Below are experts of layer 2 (counted from 0) of a mixture-of-experts language model. Rows are named router (the router's row for the expert), gate (a neuron's input weights, with its number), up (a neuron's input weights, with its number), down (a neuron's output weights, with its number) and show model dimensions 0-255. Each number is 200 + 30 x the weight over its row's rms, rounded and kept within 0 to 999.
After each expert's rows: a language model's description of what the expert responds to; "mostly gets" lists some tokens that are sent to it at least half of the time. This comes from a sample of Wikipedia text that the model never trained on.

# expert 33
router,228,224,186,180,212,182,167,215,180,213,230,209,225,213,215,240,233,172,232,235,247,214,155,189,202,188,249,256,166,200,170,207,209,210,226,213,170,234,118,228,244,211,155,166,169,194,177,199,233,132,191,269,173,178,189,207,204,235,211,183,182,220,220,218,155,181,156,231,236,205,205,244,134,204,134,176,199,187,211,192,235,197,193,183,175,231,193,244,255,252,231,211,258,140,185,175,183,174,204,197,209,213,203,252,201,238,217,199,235,239,170,202,215,220,227,205,189,173,185,168,168,214,127,144,202,250,160,208,240,211,187,244,227,175,207,229,166,196,227,192,180,223,180,272,197,185,170,202,189,204,276,190,173,208,198,105,206,193,174,175,183,191,176,166,224,169,193,190,162,198,225,188,205,214,203,160,197,166,203,170,148,240,249,190,188,201,238,226,186,175,210,244,204,226,211,239,158,200,217,205,210,195,209,169,233,244,220,290,138,215,226,162,156,178,238,213,144,179,161,213,213,181,258,184,206,200,203,193,198,199,174,178,215,174,197,193,231,209,172,171,178,210,136,219,209,218,172,178,207,239,181,184,243,167,221,190
gate1,198,188,203,183,216,236,215,257,179,209,241,227,174,269,189,231,238,203,201,202,239,243,162,152,201,209,198,227,224,194,249,205,197,191,200,189,182,204,191,269,205,182,196,172,245,207,165,172,191,221,204,245,223,206,149,154,157,219,131,242,223,220,200,180,244,173,174,222,240,200,158,230,225,186,219,215,176,222,227,155,137,190,231,180,188,214,248,225,216,195,233,270,219,220,186,188,231,226,156,203,155,256,212,216,168,222,210,258,160,236,174,170,230,208,189,236,227,145,180,158,177,222,196,264,186,270,176,149,159,219,230,150,210,166,244,179,189,231,210,196,202,219,192,197,205,184,200,206,275,206,185,191,135,217,212,194,179,195,205,167,234,235,206,206,195,215,191,223,191,202,219,153,178,156,155,167,189,173,190,198,155,193,184,270,214,216,195,236,190,204,211,178,168,216,139,160,213,226,241,224,197,194,237,204,212,209,178,200,185,199,242,250,226,213,204,209,210,200,183,168,247,223,193,217,234,211,181,201,226,180,186,154,227,183,211,224,132,194,160,148,110,265,228,206,237,201,173,165,229,246,228,225,218,227,202,214
up1,242,211,227,227,203,245,182,201,235,180,204,165,166,154,215,198,231,199,197,211,152,196,207,143,195,165,265,152,236,202,218,178,216,183,149,243,213,225,186,219,185,217,182,141,221,214,264,220,246,193,254,216,224,165,197,179,219,128,221,191,171,196,193,172,217,229,237,268,201,184,245,202,175,200,190,183,189,206,229,172,184,182,230,206,203,171,132,169,203,221,188,228,189,210,173,190,212,200,224,215,173,190,129,195,243,168,216,187,195,190,219,202,212,219,196,199,215,204,135,192,169,226,226,191,209,213,183,218,204,174,215,229,199,208,217,155,261,185,150,192,247,154,234,229,209,196,199,198,163,151,220,224,221,203,117,221,148,151,165,228,214,200,215,173,205,196,214,243,190,189,201,236,261,169,263,146,212,230,191,213,224,212,279,182,217,195,206,188,237,143,147,180,197,190,118,266,234,232,185,222,152,177,156,145,227,176,248,225,199,205,172,189,204,233,219,206,203,191,160,191,203,215,192,212,196,199,159,206,157,192,220,269,207,242,204,190,255,189,259,243,180,201,207,202,216,217,258,174,213,221,181,208,181,230,194,244
down1,178,272,206,146,207,196,214,238,209,230,158,216,235,262,168,213,203,184,179,153,163,237,173,199,177,204,146,193,263,163,231,163,196,238,162,169,204,210,203,184,219,128,178,252,237,226,189,167,178,180,242,215,155,225,193,184,190,179,241,177,241,182,178,177,218,172,219,241,216,170,181,236,233,206,250,196,147,248,271,195,253,200,167,187,162,146,224,198,177,203,164,207,247,197,209,159,147,247,174,208,175,239,181,193,192,196,225,151,205,217,184,183,197,183,190,274,233,181,181,240,206,206,246,186,178,229,196,160,215,220,201,226,207,213,214,211,179,171,219,139,202,164,172,226,227,222,220,237,214,251,198,204,180,252,220,180,236,199,191,223,215,276,194,204,184,169,210,190,191,225,189,158,168,207,194,176,187,169,241,187,213,216,123,184,156,209,230,202,189,153,217,202,238,205,252,227,204,217,205,211,221,299,198,222,170,189,247,185,203,206,231,191,197,253,194,209,217,206,196,214,235,151,188,215,222,227,208,230,145,180,234,138,202,203,196,195,172,196,149,142,205,189,184,175,200,217,144,225,205,187,212,242,189,223,180,161
It responds to: Words after prepositions like other, between, across, along, different, locations, and infobox field names such as Allegiance and Synonyms.
mostly gets: " across", " other", " See", " Binomial", " along", " outside"

# expert 42
router,223,253,149,155,182,167,182,196,148,177,177,236,222,209,229,190,215,217,180,186,198,191,223,250,201,216,147,192,225,138,213,188,232,142,212,150,176,182,214,162,202,230,217,203,208,219,194,158,224,177,207,202,196,255,218,156,175,210,170,193,182,219,209,176,172,186,161,218,219,205,211,203,158,245,169,216,185,159,242,208,236,238,196,211,202,227,243,204,190,179,237,219,222,246,254,165,253,204,177,177,157,202,180,216,264,143,177,188,188,223,225,192,179,184,183,206,178,173,165,208,153,232,214,227,251,215,186,145,142,241,176,204,212,232,218,202,167,195,198,197,180,201,212,207,223,177,191,199,257,196,124,224,141,177,178,175,207,205,254,156,240,176,149,151,196,177,233,197,192,174,222,270,207,132,159,200,216,149,182,203,149,228,181,146,240,179,176,234,242,202,227,233,213,216,247,183,240,216,211,170,182,202,271,178,245,201,197,236,178,246,250,218,231,165,210,212,186,144,234,172,201,241,199,171,198,152,189,187,182,211,189,181,217,171,169,167,220,181,164,154,235,209,208,180,246,220,195,200,257,219,179,182,203,159,151,167
gate0,212,241,173,236,202,174,235,243,190,155,173,232,221,215,203,192,246,204,196,180,237,211,200,208,197,173,220,200,168,186,139,225,191,190,218,214,210,192,318,199,212,180,200,157,214,259,162,232,198,172,197,214,190,195,227,213,237,180,202,213,186,187,193,217,205,218,236,219,206,208,203,205,203,247,240,176,166,219,179,209,195,242,244,187,193,194,227,201,215,210,213,251,190,198,196,170,218,214,208,240,223,243,156,173,174,197,191,259,263,164,162,222,213,202,203,187,211,203,153,167,213,187,140,168,154,285,181,154,150,268,251,159,162,191,159,166,211,180,199,203,192,206,222,198,183,236,247,244,210,230,200,151,242,138,169,231,184,178,193,211,188,233,205,217,231,238,170,246,242,193,205,197,237,200,152,192,188,251,205,175,188,189,179,218,215,220,231,217,226,102,193,174,213,202,197,185,205,203,162,203,201,165,228,213,184,216,239,159,223,252,178,183,215,243,236,184,225,201,152,214,230,267,228,187,214,206,217,227,189,175,208,253,251,235,234,277,229,181,127,179,199,201,196,181,227,243,142,197,237,199,206,203,208,159,184,172
up0,193,152,228,158,203,236,206,189,226,271,213,200,210,175,221,221,165,215,211,150,228,204,193,162,207,209,145,193,243,223,222,220,200,225,227,164,173,215,178,206,209,252,180,240,148,151,192,213,184,178,257,224,215,250,194,224,234,203,203,179,199,170,203,234,204,202,150,189,225,233,190,222,133,186,165,200,160,190,194,213,158,179,164,180,217,247,225,177,195,190,205,154,228,204,225,155,189,184,163,173,208,215,198,165,191,217,206,154,151,169,226,183,166,207,188,178,212,200,238,225,230,223,310,213,220,154,163,160,203,200,188,271,212,207,235,236,232,219,232,221,227,177,184,192,255,230,211,205,169,202,201,226,218,251,218,173,204,228,270,209,191,184,210,189,209,171,190,159,198,151,199,138,154,184,207,187,212,190,224,276,197,196,212,194,156,193,182,169,169,224,227,225,152,222,186,250,132,194,220,178,225,230,232,242,229,216,197,188,195,178,242,253,181,190,141,235,210,225,232,211,191,207,225,192,180,163,172,207,267,222,227,196,131,184,168,205,222,169,217,131,210,153,176,210,156,152,165,220,199,190,183,219,254,234,177,198
down0,124,222,213,191,199,264,152,186,214,207,176,204,223,212,216,181,198,260,206,231,224,205,161,208,208,152,168,189,187,157,226,186,190,225,175,173,215,253,265,175,237,209,219,188,195,169,237,198,161,214,181,170,232,212,183,249,197,210,256,172,181,177,239,189,238,173,159,165,226,276,179,226,185,200,201,188,220,184,236,244,185,232,200,186,179,166,178,186,227,235,209,138,205,219,214,179,200,208,185,160,176,252,182,240,189,152,202,170,169,191,237,222,215,207,237,243,237,191,253,227,223,206,204,250,273,222,192,169,191,239,204,213,193,187,221,219,198,184,261,239,195,203,180,192,232,197,243,158,134,160,152,218,219,218,223,244,195,212,215,234,204,194,196,166,234,211,175,198,153,184,148,150,265,179,203,179,188,173,234,174,248,198,189,190,193,140,202,148,203,161,160,206,165,189,207,190,235,205,245,179,190,211,245,189,229,150,233,147,185,218,183,234,194,236,202,195,236,163,236,203,223,200,259,186,227,199,171,204,224,209,171,267,169,213,133,237,199,191,242,218,155,188,214,155,197,181,199,213,246,180,167,199,179,203,137,159
It responds to: Hyphen bullets starting infobox or list lines, such as - Born, - Date, - Country, plus table pipes, commas and field labels like Preceded, Founded.
mostly gets: " Preceded", " Binomial", " (\"", " www", " Born", " Founded"

# expert 12
router,180,269,150,240,184,199,153,174,195,210,210,177,224,168,240,212,165,251,166,198,177,160,205,247,183,223,184,188,246,176,173,197,162,208,185,166,202,210,175,171,262,207,165,170,157,247,184,149,176,259,219,212,225,256,242,224,169,190,248,222,190,176,194,207,256,155,170,226,215,158,156,226,178,272,156,222,158,208,216,203,228,238,160,160,234,196,195,191,160,135,157,232,223,216,211,162,203,148,165,262,196,259,183,218,188,243,194,213,254,185,204,129,193,168,206,177,195,145,173,257,148,223,242,229,183,151,258,221,162,183,203,193,159,217,207,181,176,231,234,179,209,181,230,181,251,207,218,209,209,183,159,161,224,191,168,164,138,194,195,195,213,229,198,164,191,213,191,236,173,167,207,215,250,201,199,213,215,164,200,231,212,226,193,204,286,179,200,185,232,191,208,211,243,197,237,217,229,211,221,204,225,234,200,175,223,198,239,199,213,176,224,247,216,187,204,178,204,199,215,206,222,205,158,215,194,211,209,190,183,217,203,193,220,195,188,164,205,202,159,194,183,132,209,191,227,227,178,146,234,195,163,149,152,162,168,215
gate3,184,196,191,235,156,194,206,202,211,226,238,229,222,177,251,284,167,198,207,189,202,129,194,151,204,146,227,177,251,213,185,263,207,177,254,195,208,229,172,176,217,154,203,196,206,210,224,193,215,246,222,189,198,223,235,202,233,231,216,211,240,197,183,274,223,161,202,181,207,211,181,194,183,243,115,249,243,199,238,184,212,171,210,170,242,215,251,196,203,183,243,205,244,232,204,201,139,177,185,238,252,244,188,241,220,158,160,224,238,234,205,200,214,221,219,174,172,138,240,192,237,209,218,240,155,176,182,246,133,231,190,203,175,183,204,285,188,174,183,206,136,190,235,167,137,201,195,223,232,208,172,194,205,181,191,158,204,231,158,224,240,228,201,138,212,164,187,191,176,234,183,145,248,166,214,198,231,151,189,197,212,180,191,167,176,183,173,190,156,174,238,157,211,249,200,217,242,200,199,205,254,221,238,228,212,241,218,233,220,191,233,198,198,214,198,150,217,180,202,163,197,194,180,201,188,227,213,192,152,234,185,232,202,177,185,214,218,229,237,221,212,206,180,204,169,164,215,206,205,243,178,156,196,257,226,199
up3,190,193,195,208,187,205,180,187,197,192,217,196,246,232,216,200,140,210,173,186,206,188,218,238,203,162,189,217,191,147,221,200,153,219,214,155,183,202,222,174,217,214,141,198,174,233,257,151,214,224,177,218,267,203,212,191,183,235,209,192,208,147,143,245,253,187,176,190,249,150,198,167,204,183,167,182,189,160,244,231,223,168,211,240,172,222,235,192,139,159,206,191,206,225,235,171,207,143,188,212,153,227,148,261,191,221,167,150,260,223,190,159,205,180,155,155,211,205,250,209,133,201,210,189,192,190,213,226,168,180,233,232,202,195,205,250,177,164,224,230,211,185,187,159,127,206,218,217,220,166,182,187,237,203,205,169,140,204,190,228,192,196,187,190,217,229,250,250,191,203,226,171,225,179,185,184,266,124,171,156,208,149,199,190,240,241,173,142,192,171,198,219,245,214,268,181,247,206,197,178,199,213,231,216,207,189,250,242,242,191,215,186,206,205,235,199,179,179,204,209,208,185,197,214,237,220,201,189,184,171,193,207,183,179,193,226,112,235,149,221,221,198,175,193,233,130,191,193,216,189,183,178,186,221,147,131
down3,205,162,227,204,225,194,227,186,198,201,246,215,207,215,204,189,196,230,202,172,226,169,223,181,186,169,168,169,180,212,245,166,159,180,172,212,156,221,221,204,211,191,212,155,194,122,228,155,191,184,193,215,269,174,184,160,179,253,260,250,244,235,225,188,246,185,190,211,160,243,207,204,153,187,192,168,182,199,219,142,207,135,186,224,219,139,188,197,246,214,200,208,246,197,204,182,130,268,206,186,216,232,180,236,219,136,182,154,215,142,286,158,211,171,232,175,176,205,219,132,219,172,238,305,182,225,161,193,235,185,155,241,225,176,208,229,219,202,196,239,185,189,175,240,229,190,181,185,187,187,176,191,190,199,205,173,209,160,143,203,181,168,191,171,178,213,198,186,164,247,188,212,188,209,182,204,205,198,171,200,208,177,274,203,171,169,215,218,193,196,130,183,186,163,247,226,159,226,221,209,194,201,186,223,197,243,194,175,245,232,202,198,215,231,226,224,204,196,271,219,239,206,155,224,195,207,206,220,195,183,221,215,227,156,207,201,206,266,199,190,227,187,162,188,174,148,206,194,249,244,231,196,205,242,210,218
It responds to: En dashes and hyphens between numbers in year spans and ranges, such as 1723–1727 and 1957–1960, plus following digits, ages and ISBN parts.
mostly gets: " century", " Clade", "–", " m", " Occupation", "v"

# expert 11
router,203,172,142,189,205,249,183,180,224,234,178,193,229,220,191,171,164,279,223,207,172,194,258,250,178,215,160,198,206,229,192,213,191,220,202,194,192,173,170,229,190,155,256,194,167,176,219,149,178,183,222,169,233,255,204,253,167,248,244,164,187,213,178,218,188,190,200,193,176,268,205,212,184,262,211,260,211,199,238,169,240,241,176,214,170,237,238,178,245,176,156,194,237,198,263,220,232,214,167,252,209,208,231,198,163,210,185,178,198,256,219,195,215,178,172,217,283,159,201,191,202,175,245,210,233,147,214,201,189,210,209,257,229,223,212,169,176,252,224,219,191,176,191,184,200,218,191,141,238,173,245,184,222,171,245,214,220,206,207,216,198,189,161,185,218,223,229,203,238,178,229,227,231,180,221,138,241,200,189,250,191,255,228,174,230,225,179,196,224,187,207,219,236,216,264,220,171,210,190,176,224,224,197,218,207,171,212,147,215,231,186,175,225,138,268,173,210,211,189,237,192,198,143,208,204,167,167,179,196,206,152,248,189,229,180,190,201,198,156,141,191,199,241,111,200,185,211,226,195,222,180,154,181,191,213,214
gate0,206,197,217,193,188,223,212,168,226,174,148,241,204,253,166,210,171,209,170,219,218,226,211,231,154,167,185,187,264,191,207,269,254,200,226,197,230,185,184,273,204,212,256,223,206,179,248,155,184,181,230,166,213,221,220,215,175,235,195,198,224,216,171,198,202,224,228,224,234,238,193,149,173,220,209,204,183,198,256,156,192,175,214,197,131,244,207,195,220,176,214,194,187,164,253,227,212,212,149,206,267,186,213,175,155,191,127,188,191,233,195,201,203,182,243,245,195,164,238,237,206,209,233,179,284,215,208,191,170,249,186,224,159,190,194,164,200,211,262,144,214,206,108,192,226,215,156,236,197,262,224,162,202,175,255,180,178,183,188,214,227,172,207,229,211,202,253,229,228,197,208,220,192,209,194,208,214,215,199,195,157,203,244,247,235,267,138,205,203,200,237,181,182,200,208,181,200,150,183,191,227,176,165,180,207,205,245,191,213,182,209,145,224,200,225,204,199,222,141,228,193,171,224,182,167,195,173,199,199,207,171,227,191,286,214,219,214,189,234,152,186,248,158,167,226,232,197,233,217,191,222,212,230,196,173,148
up0,182,206,210,198,203,186,186,231,209,205,232,193,196,181,189,207,239,138,217,182,231,200,139,219,203,236,225,223,170,196,178,135,152,167,153,202,176,195,190,176,203,245,188,160,239,202,193,237,198,218,230,256,175,206,197,215,225,158,193,215,213,150,171,213,170,169,155,183,191,153,186,214,195,178,184,226,225,186,147,216,221,218,217,222,255,162,199,231,251,193,191,211,229,201,157,183,189,216,210,213,116,213,158,228,274,220,253,203,211,198,177,217,182,199,185,194,174,172,189,192,212,161,148,223,164,208,194,188,210,185,234,153,229,183,195,232,162,181,205,256,210,193,267,234,170,189,208,181,200,157,162,209,146,214,190,219,217,176,198,197,176,192,116,183,195,195,200,123,142,222,226,203,218,187,164,207,168,151,229,157,177,222,140,153,166,146,243,169,216,213,175,206,200,238,201,200,239,228,252,216,210,234,247,230,185,172,150,212,184,228,241,182,203,199,222,209,133,178,273,217,207,216,210,240,214,158,211,193,180,151,197,161,210,161,251,190,188,198,192,216,215,193,286,228,237,160,173,174,171,215,142,161,196,227,193,217
down0,159,201,205,209,222,219,194,196,213,148,231,177,176,132,215,192,168,222,207,217,200,144,206,153,209,210,262,194,197,226,165,194,164,224,224,184,186,178,212,226,215,186,196,211,233,219,213,193,216,276,178,191,253,219,189,184,208,215,200,191,214,151,137,231,194,201,176,224,200,175,227,155,174,216,176,189,152,194,196,207,102,181,210,222,236,226,208,202,150,237,202,213,222,167,158,242,156,231,237,205,179,197,220,189,234,175,220,248,205,125,169,196,223,170,263,137,183,236,237,146,244,183,208,186,179,239,185,236,207,215,213,139,169,181,281,229,217,180,197,169,208,210,232,180,116,212,193,188,193,156,176,270,165,221,196,207,201,163,182,249,219,217,157,230,152,177,217,184,172,202,164,222,210,206,199,246,191,219,191,162,183,235,214,219,192,207,253,168,158,259,219,203,232,252,192,187,226,167,160,220,191,229,232,197,205,176,176,123,253,154,214,190,185,197,222,206,179,184,243,203,197,183,205,169,249,157,212,142,206,229,207,207,234,197,217,219,191,179,187,177,188,220,242,211,130,223,240,194,181,187,195,228,204,206,235,205
It responds to: Digits within years, scores and table figures (1990s, 580, 21.4), plus single-letter abbreviations like d, m, Q after numbers.
mostly gets: " d", " m", " x", " c", " g", " father"

# expert 53
router,199,164,223,184,205,202,234,169,232,196,144,261,197,157,172,164,152,201,192,169,180,178,212,156,212,201,224,166,160,211,191,249,220,201,170,167,199,160,193,217,204,194,176,200,212,185,230,198,244,197,184,197,239,146,135,213,204,220,213,194,172,156,236,206,271,210,238,152,207,187,208,188,142,169,170,212,244,213,188,192,227,180,218,182,158,221,188,169,249,195,222,194,237,185,179,208,208,210,128,161,153,224,195,209,205,216,159,181,199,190,201,273,197,158,129,231,258,148,211,173,270,255,202,195,176,222,231,195,168,144,228,193,211,208,201,206,181,217,218,243,167,207,162,200,126,198,176,255,159,229,202,195,203,190,187,272,264,225,199,256,231,161,221,247,192,243,197,226,180,189,241,213,272,206,211,177,191,225,208,191,192,161,165,238,189,215,186,140,198,206,194,182,192,231,188,152,224,207,214,240,212,222,157,208,201,202,208,266,182,142,232,214,213,233,185,153,229,186,217,198,243,194,191,243,200,186,222,196,247,168,234,244,212,201,217,230,187,187,202,212,171,205,243,162,214,214,171,248,233,188,220,191,203,239,253,173
gate0,190,203,205,214,158,128,216,200,183,165,147,191,231,201,211,179,176,227,164,196,195,179,201,216,221,136,219,188,245,158,226,216,214,173,252,229,169,207,183,144,168,220,209,158,162,192,174,181,222,210,180,138,231,167,185,179,203,179,243,175,167,194,216,153,147,213,260,183,246,188,178,173,126,122,254,207,201,193,171,190,263,238,175,211,173,245,208,147,211,195,202,211,189,178,208,191,206,246,147,176,173,210,185,145,225,155,164,177,161,176,153,221,219,174,172,246,227,137,238,216,207,197,214,203,157,227,218,168,174,168,228,204,146,246,234,207,216,209,170,203,199,226,195,192,167,209,192,172,196,200,192,178,214,170,172,255,209,202,229,201,248,251,193,170,183,211,212,239,237,191,163,250,254,182,233,206,242,188,214,265,196,169,206,204,196,226,167,215,198,234,229,203,237,210,182,179,192,178,244,241,212,234,163,171,216,229,227,187,187,156,217,165,201,184,184,165,233,201,193,185,180,172,183,243,232,157,258,199,248,186,204,182,181,168,232,206,232,200,252,157,250,205,175,108,194,204,158,211,193,189,192,234,175,201,192,203
up0,158,218,192,177,170,188,232,161,208,203,194,195,198,234,234,186,140,154,214,198,198,173,203,219,163,221,149,210,215,217,257,194,195,187,209,234,207,210,256,231,237,220,261,236,150,219,105,169,203,223,202,184,251,209,201,148,234,245,216,187,214,170,206,193,239,219,217,165,152,193,198,178,195,202,196,241,177,196,132,162,257,224,219,175,205,210,180,207,223,168,168,157,247,231,230,189,220,296,189,199,177,214,227,268,230,181,203,195,261,224,180,201,146,205,199,207,218,210,223,173,163,181,209,208,176,212,189,175,184,247,262,186,137,200,265,178,202,221,179,231,123,207,216,216,161,256,168,202,210,206,187,191,256,194,184,241,197,220,161,228,219,202,183,192,222,192,187,163,223,214,218,231,193,165,180,198,267,240,238,223,204,174,204,215,201,167,154,191,258,231,212,218,219,184,215,153,177,213,223,219,225,245,179,163,234,130,252,167,238,226,223,177,198,234,206,219,166,177,213,198,201,189,137,232,243,199,205,196,224,219,237,182,197,183,223,236,222,175,208,176,185,231,194,166,182,246,166,231,186,175,194,191,163,158,196,207
down0,242,211,209,222,219,149,165,108,199,173,237,232,193,211,201,149,224,198,204,294,222,199,184,210,190,156,209,267,180,205,229,269,257,191,174,230,207,204,217,162,202,191,228,168,171,182,208,179,188,176,191,222,154,224,237,209,197,162,189,183,204,223,184,204,203,199,209,191,234,193,216,111,142,184,245,207,193,166,219,215,218,257,195,205,192,215,202,223,187,217,182,216,147,151,189,155,232,171,143,218,172,222,181,209,228,200,236,156,182,189,202,233,193,147,187,218,204,245,210,139,205,194,200,204,209,253,150,193,191,180,199,146,205,215,256,198,181,159,167,191,187,169,211,149,177,225,194,174,157,210,149,270,237,246,230,181,225,192,207,224,213,208,247,214,139,214,156,136,189,198,198,217,271,224,201,198,191,189,202,170,190,184,255,224,213,228,173,188,164,188,188,161,228,203,229,198,179,194,229,153,233,149,159,163,259,231,236,187,235,167,211,242,177,225,204,223,198,164,229,207,201,213,158,222,209,160,257,226,249,194,237,233,215,209,248,180,211,191,204,225,167,217,217,192,195,184,206,171,173,183,215,240,166,182,202,169
It responds to: Ordinals and nouns after articles or numbers: first, second, final, season, point, game, career, percent signs.
mostly gets: " second", " first", "%", " final", " career", " third"

# expert 45
router,168,232,196,184,189,170,195,218,200,200,221,231,216,177,211,194,207,222,210,244,176,169,210,240,171,190,161,195,241,139,232,215,168,159,158,210,195,200,178,246,190,148,195,200,203,203,201,144,125,267,213,202,205,261,209,172,170,252,249,197,157,189,167,143,181,171,215,205,192,149,169,203,197,218,196,234,184,152,209,193,239,218,181,267,179,190,198,162,220,215,207,232,214,259,265,208,194,227,141,204,242,205,209,230,274,185,205,186,254,216,204,169,239,159,175,252,232,217,220,247,193,214,198,202,206,186,187,222,134,243,206,153,234,218,226,190,199,188,223,218,226,229,208,254,231,160,195,168,231,163,189,171,146,180,235,160,187,208,204,203,208,226,107,165,216,172,188,206,183,208,154,235,199,250,215,196,231,165,190,208,232,250,231,195,210,197,207,211,211,197,251,223,235,225,232,208,200,183,185,177,163,202,245,180,252,152,187,177,234,217,209,201,226,181,268,222,230,190,189,204,256,197,216,194,211,201,217,206,161,209,154,164,195,224,243,157,144,172,180,146,201,213,231,155,196,180,194,188,201,237,230,198,187,129,226,193
gate1,170,229,199,210,180,200,161,202,237,212,210,161,232,217,145,210,242,159,201,180,199,211,222,176,238,163,226,186,194,234,173,235,208,184,231,173,210,173,197,224,237,192,247,112,186,201,221,215,189,212,163,224,195,203,199,170,204,236,183,246,194,185,178,180,255,248,171,238,210,168,132,147,194,199,196,210,183,183,238,175,172,248,200,269,258,231,224,175,147,188,196,191,203,213,220,149,201,180,147,183,225,208,231,193,173,145,201,222,176,235,204,206,227,160,237,205,200,198,196,209,163,200,184,212,171,222,207,165,220,245,210,153,170,194,100,250,227,232,211,272,198,195,200,183,212,260,209,231,234,220,218,206,207,209,238,212,190,195,229,240,152,224,194,212,237,193,269,175,198,225,153,198,203,190,239,124,228,155,191,169,186,208,198,172,198,187,206,204,186,129,226,153,174,170,216,165,192,198,174,186,223,187,152,156,247,253,204,174,199,243,161,188,202,264,225,193,214,238,199,170,217,156,198,209,179,181,212,206,241,243,170,197,152,195,175,237,238,229,175,204,201,227,228,280,162,188,180,183,165,230,164,191,193,202,236,209
up1,219,175,147,210,192,217,197,233,241,193,235,135,190,252,189,199,237,140,196,181,215,160,260,147,186,114,165,252,186,204,187,179,239,172,188,189,234,161,204,193,251,156,217,115,231,170,225,207,208,174,191,186,163,200,211,163,210,215,202,232,211,220,194,178,249,225,196,186,232,201,164,181,199,210,196,205,207,227,207,196,212,259,213,216,182,212,189,185,225,157,189,232,194,190,187,206,166,200,184,214,274,216,234,227,186,188,186,195,170,206,197,202,201,190,231,195,218,178,232,179,190,253,170,230,216,253,207,201,247,190,193,177,210,196,121,200,205,213,188,224,196,215,205,222,238,268,188,201,238,192,194,158,248,166,211,220,166,207,214,183,130,188,172,249,232,149,269,258,224,220,198,203,236,237,227,166,171,153,168,226,215,237,228,176,185,201,218,237,163,202,219,224,197,164,237,173,176,181,178,234,181,165,201,199,245,211,197,178,205,243,205,157,218,217,234,180,197,211,129,202,167,209,216,198,189,141,186,193,202,245,124,207,208,170,206,223,210,183,156,228,222,204,204,248,169,217,196,113,153,258,184,159,169,207,231,240
down1,240,211,145,222,196,196,210,226,176,187,191,178,240,199,210,179,153,253,206,241,157,146,165,204,176,184,217,223,221,183,194,198,211,216,221,226,213,177,189,191,204,229,200,178,178,139,221,135,230,220,213,175,185,187,226,183,139,221,217,232,236,210,183,178,208,189,202,185,190,211,156,160,196,216,172,181,201,188,174,216,243,216,172,188,124,219,215,174,219,139,175,185,239,212,185,186,175,206,248,224,173,192,221,249,187,245,193,194,185,202,208,200,171,228,209,173,180,197,249,135,200,262,136,204,207,226,192,218,248,122,175,200,202,188,180,176,195,158,221,223,237,243,183,179,161,167,165,214,221,155,173,186,231,193,171,239,223,221,214,231,142,144,147,196,196,156,179,276,193,172,279,239,238,194,182,195,220,123,231,229,242,176,138,170,215,212,232,188,220,225,170,212,210,219,229,170,161,216,224,195,191,227,162,170,261,202,202,252,199,198,220,129,222,200,200,161,184,211,194,290,200,178,163,196,211,154,212,171,178,187,212,171,183,172,203,159,193,228,212,191,196,167,182,256,194,193,231,189,159,258,216,172,191,208,178,202
It responds to: Quotation marks, "or" and "and" inside titles and glosses, and the digits of years right after their first digit, e.g. 1951.
mostly gets: " or", " (\"", " \"", "\"", "\",", " '"